From a checkpoint of a small mixture-of-experts model trained on Wikipedia.
Size: width 192, 24.9M parameters.
Training: a variant of SOAP for the experts, 510M tokens, 3894 steps.
Below are experts of layer 8 (counted from 0) of a mixture-of-experts language model. Rows are named router (the router's row for the expert), down (a neuron's output weights, with its number) and show model dimensions 96-143. Each number is 50 + 12 x the weight over its row's rms, rounded and kept within 0 to 99.
After each expert's rows: "raises" lists some tokens whose logits its average output raises strongly, later layers aside. This comes from a sample of Wikipedia text that the model never trained on.

# expert 48
router:69 41 50 48 43 47 42 53 64 67 31 51 73 42 36 47 61 47 35 48 55 30 38 40 45 54 48 62 53 48 43 60 55 59 41 51 44 38 27 48 52 35 39 48 55 65 45 63
down0:43 48 35 32 40 50 77 29 46 90 58 58 50 29 45 46 61 64 37 32 69 53 47 47 55 44 50 44 20 50 41 54 43 60 54 28 56 52 64 50 47 66 46 40 56 53 48 58
down1:67 43 38 58 62 48 36 34 17 40 52 36 69 43 38 33 53 43 61 26 67 67 60 33 32 42 31 48 21 56 39 49 61 55 37 46 27 69 51 24 47 70 52 44 49 64 41 49
down2:63 40 52 81 62 61 67 37 45 49 80 78 31 49 47 44 39 64 43 44 52 54 44 33 42 36 68 38 43 52 62 43 46 38 45 54 60 60 58 36 40 38 41 56 74 77 47 50
down3:44 73 43 69 48 41 51 55 60 62 49 42 63 52 45 51 36 36 39 73 54 60 44 45 55 54 58 40 68 48 56 55 41 35 37 24 48 64 58 67 39 37 57 46 44 57 54 40
down4:62 63 37 62 48 59 50 38 37 55 31 62 54 28 70 56 46 40 29 43 36 49 72 42 57 48 70 55 50 38 21 28 57 59 54 73 61 66 44 26 43 53 55 46 30 50 40 48
down5:39 61 64 86 35 37 36 42 62 59 43 31 65 70 65 42 45 62 57 58 46 57 53 52 34 60 57 53 45 62 35 52 37 52 69 60 66 48 37 47 48 47 60 54 39 39 68 47
down6:69 48 42 51 77 46 58 49 41 57 39 58 53 65 64 65 47 80 44 41 38 66 55 55 50 44 34 47 61 49 55 47 47 40 49 29 56 60 47 38 55 64 46 54 54 45 65 35
raises: "\n", "-", "==", "===", "|", "\n "

# expert 17
router:56 70 57 43 37 39 71 67 52 51 57 64 69 62 44 55 59 35 68 41 62 38 53 48 33 72 13 61 45 38 56 45 54 58 61 52 43 57 59 69 22 45 51 36 69 59 54 58
down0:63 34 47 70 33 39 55 41 77 52 51 42 37 51 47 41 73 49 57 49 58 59 48 68 69 54 71 45 37 41 49 43 42 58 32 38 39 52 60 48 43 47 43 61 48 68 61 34
down1:33 63 47 42 43 50 57 36 39 59 16 53 43 76 60 65 39 52 59 41 61 47 44 27 49 38 30 40 58 57 51 40 54 47 61 65 54 50 32 42 46 65 46 42 57 49 28 48
down2:37 34 32 64 40 50 29 53 43 46 51 40 56 53 36 47 45 79 55 53 39 30 42 32 53 37 28 70 47 62 59 57 38 44 53 44 39 53 56 46 51 50 68 63 53 40 46 63
down3:69 67 55 43 38 40 35 32 47 49 76 42 40 43 20 56 52 58 70 48 54 51 17 21 49 37 46 61 49 40 50 42 67 58 46 31 48 50 34 53 48 39 60 37 46 58 53 47
down4:53 66 55 39 43 42 42 72 52 70 72 79 53 32 86 43 45 51 35 53 64 53 57 65 47 36 57 40 40 45 58 65 53 63 52 55 34 39 30 60 45 60 44 31 43 60 58 48
down5:34 44 34 43 64 54 36 59 59 61 36 67 49 30 45 61 45 55 63 50 48 79 18 44 69 51 51 47 41 37 52 49 34 51 56 46 40 63 43 49 57 69 72 40 48 30 52 52
down6:36 57 48 61 67 42 18 33 52 34 57 69 59 41 69 31 72 47 48 49 59 42 39 62 51 39 59 55 61 43 28 43 53 67 40 63 56 50 43 58 54 67 38 45 49 58 52 33
raises: " wins", " Prix", "ater"

# expert 5
router:34 69 61 62 42 54 81 59 64 42 56 79 43 39 50 67 67 40 43 35 52 55 40 52 54 28 62 65 41 12 59 43 54 49 55 52 53 48 51 43 54 41 23 51 39 66 42 48
down0:52 42 57 42 51 60 52 50 63 51 32 29 56 25 73 55 54 51 44 53 47 41 54 41 55 45 51 55 41 35 58 48 46 30 44 55 68 21 58 36 55 34 50 61 49 34 56 70
down1:44 53 44 49 52 44 54 37 54 25 40 59 55 67 49 65 66 65 51 37 37 54 69 61 48 57 64 48 47 71 56 38 52 68 30 34 76 43 58 58 59 32 28 51 28 57 46 62
down2:51 51 70 49 33 62 48 43 54 29 69 47 56 37 54 51 69 42 65 40 54 65 36 44 38 49 43 57 60 22 37 22 64 43 59 56 42 64 45 46 52 49 42 33 51 47 61 57
down3:63 55 39 39 34 51 60 79 66 40 37 33 39 38 48 54 53 52 35 59 57 33 58 46 45 66 41 66 51 36 51 40 37 59 64 69 42 53 40 61 37 38 35 55 51 76 64 30
down4:53 34 59 73 64 45 46 53 38 77 31 55 30 38 60 34 62 40 44 52 56 46 62 61 48 67 45 55 38 45 55 36 41 55 59 43 41 39 81 67 41 63 52 37 48 37 52 55
down5:57 45 47 30 40 50 49 44 35 63 43 43 59 71 44 69 45 58 46 20 52 71 51 33 39 38 52 38 32 55 41 49 57 46 53 45 31 49 61 52 71 25 51 46 55 59 41 33
down6:46 24 54 32 35 53 57 27 56 67 32 46 31 50 45 46 65 48 37 45 38 47 42 39 60 60 75 52 53 73 60 34 21 43 63 64 56 46 72 60 64 61 49 51 70 38 64 54
raises: "s", " with", " at", " for", " in", " as"

# expert 51
router:46 53 72 52 41 40 57 65 54 44 66 93 39 48 49 58 73 48 51 52 50 45 45 60 24 52 45 62 36 48 59 77 58 59 58 50 43 47 50 39 58 45 50 34 57 41 40 66
down0:53 35 67 50 50 56 64 85 57 45 25 47 82 32 59 42 38 20 53 68 69 58 59 37 37 37 29 48 32 49 53 60 44 61 44 61 43 55 34 38 56 31 51 51 24 40 49 61
down1:51 34 46 60 45 43 58 40 46 17 34 47 51 71 58 79 69 20 45 55 58 45 42 51 51 46 57 53 50 54 49 29 56 81 53 45 41 43 65 55 55 58 50 38 58 46 51 64
down2:68 83 57 42 73 56 43 43 51 73 56 37 66 60 62 66 40 27 53 66 47 49 31 53 68 35 46 57 55 35 50 68 66 60 50 59 45 41 44 62 50 72 60 41 65 83 33 47
down3:37 56 52 46 62 49 59 64 34 33 37 38 53 42 39 57 71 62 43 61 71 59 49 55 47 45 60 42 45 53 40 38 44 38 43 42 35 36 61 38 69 70 50 61 69 37 53 43
down4:64 53 39 40 59 41 53 50 42 56 92 58 53 48 64 48 33 56 27 50 45 45 58 65 54 47 42 29 35 29 60 54 70 63 32 58 62 34 52 40 51 45 49 32 60 43 66 68
down5:62 59 45 44 65 69 60 32 51 31 33 42 67 30 44 68 55 12 36 42 62 48 59 45 56 46 40 59 35 63 69 49 35 70 57 53 64 56 55 55 70 32 61 48 39 41 70 39
down6:35 41 37 70 52 57 37 48 42 61 57 48 42 44 67 42 50 49 66 41 40 39 58 62 43 53 47 32 48 70 60 53 30 52 55 50 40 58 47 77 67 47 38 64 49 52 37 46
raises: "The", "day", "====", "===", "|", "L"

# expert 28
router:41 65 64 40 37 46 56 69 78 33 55 66 33 43 45 49 59 44 66 44 56 41 42 61 45 38 44 56 24 30 39 69 56 56 54 55 51 59 34 42 41 34 34 30 70 44 55 73
down0:51 59 41 60 53 62 43 62 49 54 45 51 54 37 53 53 62 51 40 49 45 48 38 71 45 32 49 59 59 65 42 47 43 48 30 65 68 47 37 38 65 57 44 38 46 30 43 68
down1:48 46 43 55 42 65 61 58 50 66 77 82 52 66 48 46 44 25 41 54 28 61 42 71 70 43 83 61 37 46 49 36 44 50 59 78 30 45 72 51 43 37 48 46 34 42 52 30
down2:51 27 29 52 74 47 32 55 53 65 34 39 72 45 62 28 59 45 71 38 47 47 34 25 41 57 34 72 72 76 54 51 63 38 69 45 56 54 45 51 48 66 60 44 38 54 41 37
down3:47 60 82 44 41 47 45 41 42 60 45 56 42 61 45 47 64 11 42 46 53 41 57 26 70 36 49 48 36 41 40 51 36 59 47 39 38 57 50 35 68 47 69 28 58 56 58 42
down4:37 58 58 39 27 48 41 43 50 65 44 49 37 57 43 51 43 72 54 68 24 72 71 48 36 47 44 50 61 62 58 46 40 27 43 59 64 41 40 39 69 42 37 59 55 48 30 49
down5:59 28 56 55 59 47 50 69 43 37 24 49 37 49 50 50 50 54 39 53 58 60 57 47 52 38 61 34 46 66 44 30 64 56 43 56 46 34 50 58 60 39 30 46 49 39 78 69
down6:43 54 55 61 65 53 62 52 52 37 56 69 49 48 51 55 34 29 45 56 44 53 49 32 66 51 49 48 62 32 28 11 42 71 52 59 80 41 46 54 56 36 37 49 26 61 45 36
raises: ".", "ine", "ines"

# expert 33
router:53 39 55 51 64 53 33 31 60 37 40 79 60 45 59 59 33 44 30 49 71 41 44 49 60 46 40 46 46 48 51 38 44 49 69 64 69 66 46 73 42 64 45 46 72 60 46 50
down0:32 53 43 56 63 57 69 51 66 48 77 63 49 52 50 29 65 69 24 44 53 53 48 45 57 57 62 55 54 41 41 50 29 41 51 56 45 60 70 49 52 37 48 48 51 60 63 55
down1:61 56 39 37 29 49 52 50 64 62 48 49 51 70 42 40 52 69 49 36 28 51 47 50 42 40 49 61 47 47 73 48 48 38 41 55 66 51 39 44 55 43 33 55 66 46 58 44
down2:42 46 38 30 42 69 39 55 52 45 52 42 51 49 47 67 46 66 56 42 36 66 45 48 58 45 67 41 60 52 29 70 42 55 60 57 43 41 47 20 48 58 47 57 40 51 67 54
down3:39 56 58 66 45 38 50 54 66 34 58 37 41 54 33 55 52 66 46 80 48 54 46 57 61 45 51 44 56 49 56 56 63 61 55 59 42 68 58 60 16 57 36 55 50 52 38 57
down4:31 39 51 28 45 52 75 57 26 48 66 40 58 50 31 76 38 49 59 57 38 39 54 23 37 49 36 62 64 72 71 54 42 56 26 54 61 45 51 68 65 43 41 53 65 76 24 49
down5:44 50 48 64 70 55 42 34 32 49 32 56 73 48 37 40 75 45 29 33 30 57 52 59 50 49 42 52 67 31 48 40 54 34 50 36 66 48 46 28 26 29 52 51 64 47 44 60
down6:46 28 61 55 53 50 57 50 11 48 28 52 52 71 74 43 34 60 50 64 46 72 52 21 40 41 52 63 39 41 66 44 44 53 37 36 30 53 57 28 54 44 43 75 68 46 30 54
raises: " of", " in", " at", ".", " to", " for"

# expert 60
router:40 60 58 46 55 81 55 60 52 32 54 36 34 50 31 63 36 47 27 49 58 51 46 47 73 54 59 46 37 45 32 52 50 42 70 65 42 52 49 55 42 57 50 65 42 51 66 47
down0:65 58 31 51 57 57 20 42 40 41 75 68 33 61 64 43 47 53 65 56 41 53 52 54 58 51 64 44 62 41 55 46 47 50 40 49 43 31 38 42 64 66 52 45 41 44 81 46
down1:44 62 53 32 34 47 49 71 53 42 46 44 40 50 40 47 43 57 47 54 47 48 43 49 38 66 72 46 75 41 25 48 69 37 54 41 48 64 77 63 52 50 46 40 32 61 42 50
down2:64 25 30 74 38 52 70 54 59 47 47 64 41 31 49 64 51 20 40 81 55 42 56 38 48 55 50 63 52 58 67 60 66 49 31 56 32 58 42 64 71 37 49 40 41 53 53 53
down3:36 59 68 47 33 38 23 59 30 70 55 39 56 66 63 49 50 41 39 41 45 61 44 53 30 78 47 45 54 39 70 38 46 62 36 50 66 44 43 65 55 46 63 49 50 46 69 61
down4:46 46 46 64 56 47 54 49 37 46 46 46 25 43 60 66 63 52 59 45 79 28 58 48 44 46 58 49 46 50 42 50 41 69 73 60 39 34 41 46 37 45 51 49 49 68 38 57
down5:54 24 41 32 52 63 49 40 30 39 74 64 37 36 59 62 74 50 57 69 20 31 64 47 59 46 64 52 39 48 41 37 55 53 42 39 35 41 52 46 65 43 41 69 32 45 72 44
down6:52 64 35 38 56 55 56 68 52 66 35 36 60 59 52 82 43 47 63 51 69 34 59 50 32 71 59 67 59 57 37 37 65 60 48 20 66 38 50 73 55 31 68 34 48 69 44 61
raises: " he", " she", " and"

# expert 62
router:52 42 67 59 47 36 61 36 51 45 26 37 77 58 60 59 46 51 42 57 66 50 50 45 52 65 50 53 48 53 68 65 64 35 56 56 41 49 31 47 47 50 28 52 61 44 37 47
down0:32 50 49 45 46 40 44 36 62 48 64 34 59 25 72 52 85 99 44 37 77 60 48 68 56 66 61 56 59 48 46 65 44 68 52 32 70 53 66 60 48 61 60 64 49 52 48 51
down1:61 58 49 46 53 27 57 31 42 56 53 49 36 54 54 30 47 31 51 45 63 57 59 54 62 49 55 43 46 66 47 55 36 68 57 38 39 57 44 65 52 47 64 62 45 65 63 48
down2:66 46 33 54 42 53 59 54 39 52 47 56 64 51 37 49 46 22 49 61 44 33 42 64 50 54 76 53 38 59 39 48 59 52 78 54 44 44 36 51 63 59 50 39 61 45 35 63
down3:50 49 54 41 52 32 60 48 67 39 37 61 50 38 29 28 49 41 63 65 53 57 36 47 51 46 49 35 50 46 54 62 72 57 62 23 46 52 31 74 40 42 52 49 66 55 58 37
down4:46 41 60 59 39 77 51 47 48 34 39 55 46 51 54 56 51 42 49 39 62 65 64 40 38 67 35 46 41 38 60 48 54 60 37 48 50 45 43 42 53 49 51 48 44 71 62 78
down5:51 36 48 42 41 52 53 49 47 59 47 31 59 46 48 53 50 29 46 49 51 47 43 38 69 59 46 40 53 39 51 39 35 48 70 36 45 38 54 52 52 64 38 54 41 50 44 46
down6:46 63 61 39 69 54 59 53 23 78 21 52 23 60 41 50 47 32 60 34 58 50 46 28 53 48 50 52 61 52 59 50 66 51 55 41 41 51 74 45 34 43 66 58 60 51 40 58
raises: "ate", ",", " on", "as"

# expert 40
router:48 68 41 41 48 37 57 64 51 44 67 65 56 45 44 42 64 57 59 53 38 49 63 75 41 49 50 54 37 47 59 42 47 64 48 60 51 41 38 41 54 38 68 44 47 36 59 62
down0:42 29 55 36 80 58 29 75 40 39 56 53 36 35 41 64 58 38 48 34 36 55 50 43 50 35 34 47 31 60 44 63 47 52 49 51 39 67 53 65 55 50 62 39 50 44 57 45
down1:54 45 80 66 32 47 67 43 59 39 64 42 46 55 63 51 54 69 47 44 49 51 46 52 30 39 58 39 34 53 35 33 49 31 72 32 50 44 60 44 65 67 48 71 43 47 29 41
down2:34 33 50 45 55 54 63 60 59 43 40 39 46 16 48 44 57 44 43 72 42 67 45 54 56 20 62 53 53 60 54 57 71 23 64 47 69 63 82 53 50 29 56 43 59 53 53 50
down3:39 34 21 26 57 68 67 46 29 38 44 43 44 37 67 39 68 46 66 44 55 21 63 46 61 35 47 64 59 27 55 57 47 64 49 60 51 60 37 36 43 56 74 35 47 71 43 44
down4:48 51 68 45 37 51 51 53 39 52 45 41 38 43 66 52 54 26 46 54 50 57 62 76 44 31 38 45 43 45 32 32 47 61 87 83 43 34 58 36 61 31 31 51 57 47 44 30
down5:42 33 49 48 53 58 46 40 51 48 53 66 48 36 53 49 52 51 61 50 53 46 52 62 51 47 48 36 30 53 36 42 64 47 61 53 66 50 65 43 61 58 52 46 45 61 42 72
down6:47 49 73 69 45 39 69 47 37 43 55 73 33 42 33 65 42 72 51 62 33 60 52 46 51 70 48 51 24 40 54 60 44 55 36 51 40 54 50 56 39 54 39 52 61 40 46 48
raises: "anc", "op", "ones"

# expert 47
router:54 76 47 57 50 56 58 64 40 28 57 38 51 64 35 50 30 59 67 42 56 23 48 48 53 48 47 56 63 43 57 39 71 65 61 37 49 42 65 66 57 42 55 46 58 37 66 47
down0:63 55 49 61 39 41 72 72 56 44 40 40 30 55 54 52 46 86 30 44 28 42 68 36 57 56 77 54 36 58 56 43 48 43 45 40 45 58 73 50 74 47 45 53 34 55 32 38
down1:33 32 33 47 35 39 42 51 64 29 58 64 46 36 42 30 35 55 37 55 60 36 58 63 64 47 44 53 34 53 31 54 58 68 34 67 66 38 53 65 57 47 70 58 67 60 62 44
down2:38 40 30 74 56 38 48 63 53 31 39 54 57 54 42 73 65 56 52 48 51 63 49 62 25 51 25 33 40 45 74 57 64 41 43 44 59 30 34 39 43 38 44 47 29 45 48 88
down3:53 66 48 58 43 50 48 45 48 50 54 60 54 33 64 49 63 30 71 63 68 41 33 61 42 60 69 53 68 58 39 40 46 59 62 50 49 36 57 56 42 62 47 65 47 73 50 63
down4:43 55 53 37 61 48 62 80 45 56 60 67 47 49 38 40 35 35 30 48 62 51 41 51 71 43 43 59 48 46 48 36 35 61 43 57 56 31 75 50 63 49 59 40 52 72 49 64
down5:43 47 43 57 60 60 41 65 31 39 75 40 59 70 68 60 55 62 48 40 48 51 43 57 54 53 25 54 60 43 48 93 57 47 36 29 56 48 50 29 38 54 53 49 60 37 51 45
down6:52 38 64 32 54 42 58 50 37 60 50 75 61 55 44 47 42 33 35 43 66 54 63 51 61 44 37 52 57 45 48 63 06 42 44 43 73 31 58 39 59 50 47 72 45 41 36 53
raises: "ene", ".", "ena", "on"

# expert 11
router:61 35 55 41 47 38 70 42 54 34 52 38 55 55 45 56 40 54 19 57 49 54 55 44 56 58 56 56 64 66 51 41 48 66 47 36 56 41 35 79 37 36 53 53 35 68 37 37
down0:58 53 42 57 47 35 55 49 70 71 55 09 32 65 58 41 49 40 65 35 41 52 59 48 50 46 40 57 54 59 55 57 53 38 62 30 42 55 61 45 51 55 59 42 50 61 47 39
down1:31 48 39 48 47 66 35 59 32 38 75 54 39 51 46 37 57 55 59 43 52 72 32 40 49 49 43 51 51 58 49 54 20 65 62 48 46 54 58 32 59 71 50 56 54 37 52 24
down2:47 55 59 39 41 42 71 68 50 49 65 22 58 66 54 31 46 41 45 69 47 53 61 60 38 62 61 43 75 74 68 50 53 42 40 49 40 49 55 56 62 38 48 35 47 39 64 49
down3:53 72 27 48 07 46 60 46 73 53 56 38 45 65 71 49 52 70 40 43 45 50 42 47 49 39 38 55 62 58 41 43 50 57 45 59 55 52 64 35 57 35 49 47 44 21 71 36
down4:20 53 55 57 43 35 34 52 61 55 43 37 66 44 58 64 67 41 69 34 38 46 64 35 51 50 44 55 32 41 51 70 54 58 60 60 85 49 37 46 50 52 41 43 51 55 43 46
down5:61 59 56 57 52 49 59 56 53 41 53 32 66 53 59 48 53 33 65 46 39 41 79 76 55 47 47 59 23 52 56 46 46 26 42 43 50 24 45 66 45 49 43 38 51 72 56 66
down6:69 46 40 40 18 46 57 74 53 56 41 37 29 57 54 47 20 57 64 75 48 48 53 45 58 60 66 48 36 63 41 52 59 51 54 53 45 47 62 41 64 36 42 48 64 57 63 58
raises: ",", ".", " and", " of"

# expert 14
router:66 52 49 46 47 44 36 53 30 31 68 31 37 70 36 41 39 48 28 68 43 59 64 38 50 82 47 39 47 67 45 22 74 53 52 44 70 47 51 64 49 53 64 47 53 71 45 41
down0:27 42 43 44 47 33 58 61 58 43 53 74 65 34 42 37 67 49 36 56 41 36 50 47 56 34 57 44 41 30 40 57 58 48 55 42 44 57 66 53 51 42 61 54 56 54 54 41
down1:44 47 39 40 51 49 49 22 52 47 35 87 55 17 57 55 30 49 55 26 74 45 33 52 60 47 41 64 58 52 44 52 32 46 44 63 48 67 59 37 49 54 48 51 70 38 48 53
down2:53 70 40 61 43 44 42 62 75 62 28 40 53 81 57 42 49 38 61 49 34 30 73 24 30 55 59 50 56 43 48 63 45 48 70 38 36 37 46 63 36 52 69 50 39 47 60 51
down3:45 52 54 50 38 52 55 64 51 44 56 57 47 36 59 65 48 64 52 56 62 88 30 50 66 48 63 38 31 36 51 62 37 31 40 48 38 63 63 41 38 50 70 48 30 59 51 60
down4:53 33 71 64 62 56 58 42 40 31 23 35 60 38 42 47 46 52 58 56 54 39 42 33 67 42 64 59 47 45 67 57 52 46 51 46 74 41 48 65 46 65 75 41 58 34 58 51
down5:38 57 65 50 58 47 60 56 79 54 93 61 56 28 51 64 45 61 45 46 57 48 63 23 52 47 67 49 40 39 43 53 33 55 61 84 45 37 55 50 44 29 42 59 62 52 50 55
down6:47 53 48 43 43 46 75 40 55 51 58 47 59 85 31 55 19 50 66 41 67 62 47 38 59 31 38 47 70 40 72 48 32 63 53 63 21 60 53 53 45 37 53 61 40 51 37 52
raises: ",", " and", " is", " the", "\n", "."

# expert 45
router:44 50 51 45 44 34 68 60 37 48 53 59 49 50 61 65 61 47 59 58 42 49 48 77 47 77 44 50 40 50 48 55 43 52 44 46 22 51 48 50 23 42 67 54 57 40 47 56
down0:43 34 41 55 53 57 59 50 68 63 33 31 45 44 50 60 46 70 42 62 43 76 69 54 41 32 56 56 61 50 60 29 35 48 29 38 52 60 45 51 42 31 41 53 62 59 56 32
down1:35 74 41 27 53 45 50 29 46 46 46 55 46 55 63 36 39 67 49 38 58 47 62 52 29 65 57 46 45 49 43 52 40 46 47 57 50 54 51 46 37 43 64 48 41 45 47 50
down2:50 54 61 23 39 43 37 32 54 49 63 43 66 50 30 49 71 59 62 45 36 53 55 68 57 53 57 51 57 59 56 70 48 63 39 63 57 53 66 45 47 43 55 52 33 65 42 43
down3:47 58 29 44 32 53 65 48 70 46 53 72 32 53 51 45 57 57 39 43 56 82 50 49 32 56 43 62 53 44 47 49 53 66 33 58 56 57 56 39 56 47 28 57 48 35 50 67
down4:50 45 40 38 81 43 59 73 57 49 35 46 60 41 54 44 60 62 43 63 66 59 51 52 50 37 72 35 40 29 62 75 47 62 51 43 32 61 45 61 50 55 34 52 56 32 31 34
down5:36 41 60 73 64 58 60 57 49 50 34 50 33 56 38 24 32 63 29 56 44 52 40 45 40 55 72 56 60 46 47 46 27 36 69 40 30 42 14 50 44 49 54 54 62 48 32 61
down6:39 47 71 48 48 79 61 52 32 47 42 44 51 42 55 67 50 82 41 31 52 61 49 53 56 47 50 29 55 30 49 36 51 52 49 56 37 66 53 47 40 60 52 54 73 45 53 56
raises: "-", "s", " from"

# expert 41
router:62 40 43 44 57 44 40 54 45 40 40 55 72 57 38 51 33 43 44 35 59 22 31 46 51 75 39 64 56 55 74 42 53 46 43 45 55 45 53 62 46 48 64 50 57 41 53 38
down0:70 55 55 50 55 43 46 59 52 49 54 34 46 46 55 66 52 89 38 50 61 59 44 37 56 40 32 45 66 34 42 47 65 52 65 49 57 53 37 59 65 64 55 49 49 25 61 51
down1:40 42 62 56 50 68 53 58 32 60 52 59 37 70 40 45 59 62 65 39 28 54 51 58 43 47 47 59 41 49 80 53 53 62 32 61 44 37 60 50 37 39 64 41 53 38 43 48
down2:60 42 50 44 48 48 48 45 42 51 66 67 50 39 33 62 66 27 40 41 49 49 61 58 60 73 54 65 38 53 27 59 38 37 42 61 61 41 59 49 37 58 59 41 30 41 48 48
down3:32 42 49 57 47 67 62 38 31 41 48 35 65 62 49 54 32 69 37 33 67 52 57 44 35 53 55 64 53 55 80 39 72 21 33 54 34 77 53 31 59 49 51 48 41 58 43 50
down4:51 53 55 53 48 37 76 56 30 44 54 31 54 69 35 59 53 76 42 48 34 67 51 49 46 43 49 55 72 64 53 47 70 41 38 49 33 43 85 31 76 36 40 45 47 23 41 58
down5:53 50 47 27 60 48 43 63 32 37 43 48 60 69 45 60 39 47 46 50 36 53 54 64 44 44 32 41 69 44 48 31 51 56 37 78 68 22 60 73 43 69 36 59 48 59 35 37
down6:68 73 48 32 55 57 56 60 69 39 66 54 36 46 43 60 53 48 40 49 47 38 34 26 52 50 62 54 43 50 44 53 37 82 39 54 53 32 47 53 51 43 46 43 52 21 57 42
raises: ".", " and", " in"

# expert 6
router:51 57 53 39 49 67 16 36 44 36 54 43 48 30 53 34 35 36 57 49 51 60 62 59 20 73 57 45 55 76 38 37 64 47 54 71 39 40 52 40 33 72 42 39 41 57 54 52
down0:46 49 53 56 49 38 12 60 26 29 62 51 59 51 45 67 57 48 56 46 60 33 37 39 42 61 43 60 47 41 40 72 43 41 62 36 57 56 59 34 55 58 67 46 35 59 63 56
down1:38 78 39 38 54 54 34 53 49 65 61 44 35 44 68 63 61 49 48 78 49 51 52 72 32 51 48 40 50 59 46 42 51 62 54 36 29 44 83 47 60 28 37 42 43 55 53 29
down2:36 43 50 46 41 45 53 56 58 26 62 24 30 64 67 66 30 47 37 48 54 62 65 63 24 62 65 31 70 55 49 47 70 49 38 45 38 50 54 51 50 47 73 37 58 56 66 62
down3:64 66 51 46 40 63 57 63 47 57 56 43 64 45 39 75 32 40 40 45 51 51 36 62 62 74 46 48 52 48 52 57 54 47 69 48 42 68 62 58 50 62 52 73 75 48 48 51
down4:37 55 47 40 22 63 56 35 35 37 75 31 52 46 49 62 32 48 56 42 36 73 46 24 40 58 58 51 58 62 54 59 40 62 51 74 45 34 49 50 61 51 62 58 55 44 41 63
down5:39 36 62 65 35 47 50 38 40 39 58 57 57 39 52 45 42 93 66 67 32 42 58 31 34 39 58 57 67 73 59 45 31 54 50 54 53 46 66 28 44 37 56 56 44 01 59 57
down6:52 65 54 57 74 54 39 36 48 44 80 47 56 58 48 67 49 38 33 25 25 69 51 58 39 55 63 50 79 57 57 43 51 41 32 27 60 37 47 45 38 34 46 60 70 45 50 58
raises: ".", ",", "\n", "'", " that", " with"

# expert 43
router:38 31 39 43 54 40 44 46 57 48 48 46 55 44 53 50 47 36 31 45 63 54 50 46 43 61 69 64 43 30 46 45 54 55 33 66 79 54 56 54 60 65 43 47 35 65 70 60
down0:50 45 47 51 61 40 53 59 64 63 46 34 46 62 50 35 57 48 63 39 57 29 52 43 57 55 56 59 58 37 51 57 55 40 35 68 52 44 68 52 76 40 62 22 34 57 48 37
down1:56 49 47 30 59 22 55 51 54 58 26 59 59 37 34 67 51 15 42 61 53 34 33 52 43 41 59 45 40 52 59 72 51 35 68 48 48 67 49 38 60 55 55 39 84 38 40 41
down2:46 32 37 57 67 50 44 42 73 46 55 45 75 52 53 51 66 32 47 67 44 51 62 55 60 51 60 53 19 40 68 59 36 45 45 39 25 53 48 47 41 52 60 49 50 44 37 53
down3:43 58 41 67 56 55 60 53 52 59 43 36 56 64 42 46 71 65 33 65 53 58 57 37 58 54 40 67 45 56 52 52 53 36 44 37 29 66 63 57 53 67 53 60 55 58 22 54
down4:48 39 57 32 55 60 46 57 55 43 60 63 56 14 29 68 57 96 53 48 62 42 38 63 65 63 76 32 57 40 53 68 37 67 47 40 54 65 54 27 64 63 27 69 56 38 54 54
down5:61 09 53 68 74 43 19 33 37 41 39 41 58 42 48 45 58 70 49 44 53 68 46 61 41 59 41 55 38 57 55 48 52 48 41 45 55 40 54 44 48 24 45 41 49 56 52 46
down6:39 54 63 45 30 36 42 50 43 47 54 34 42 49 80 52 43 58 68 48 73 63 40 55 56 64 41 46 35 36 62 56 53 35 45 50 45 54 25 27 68 67 46 53 40 52 46 52
raises: " a", " the", " 1"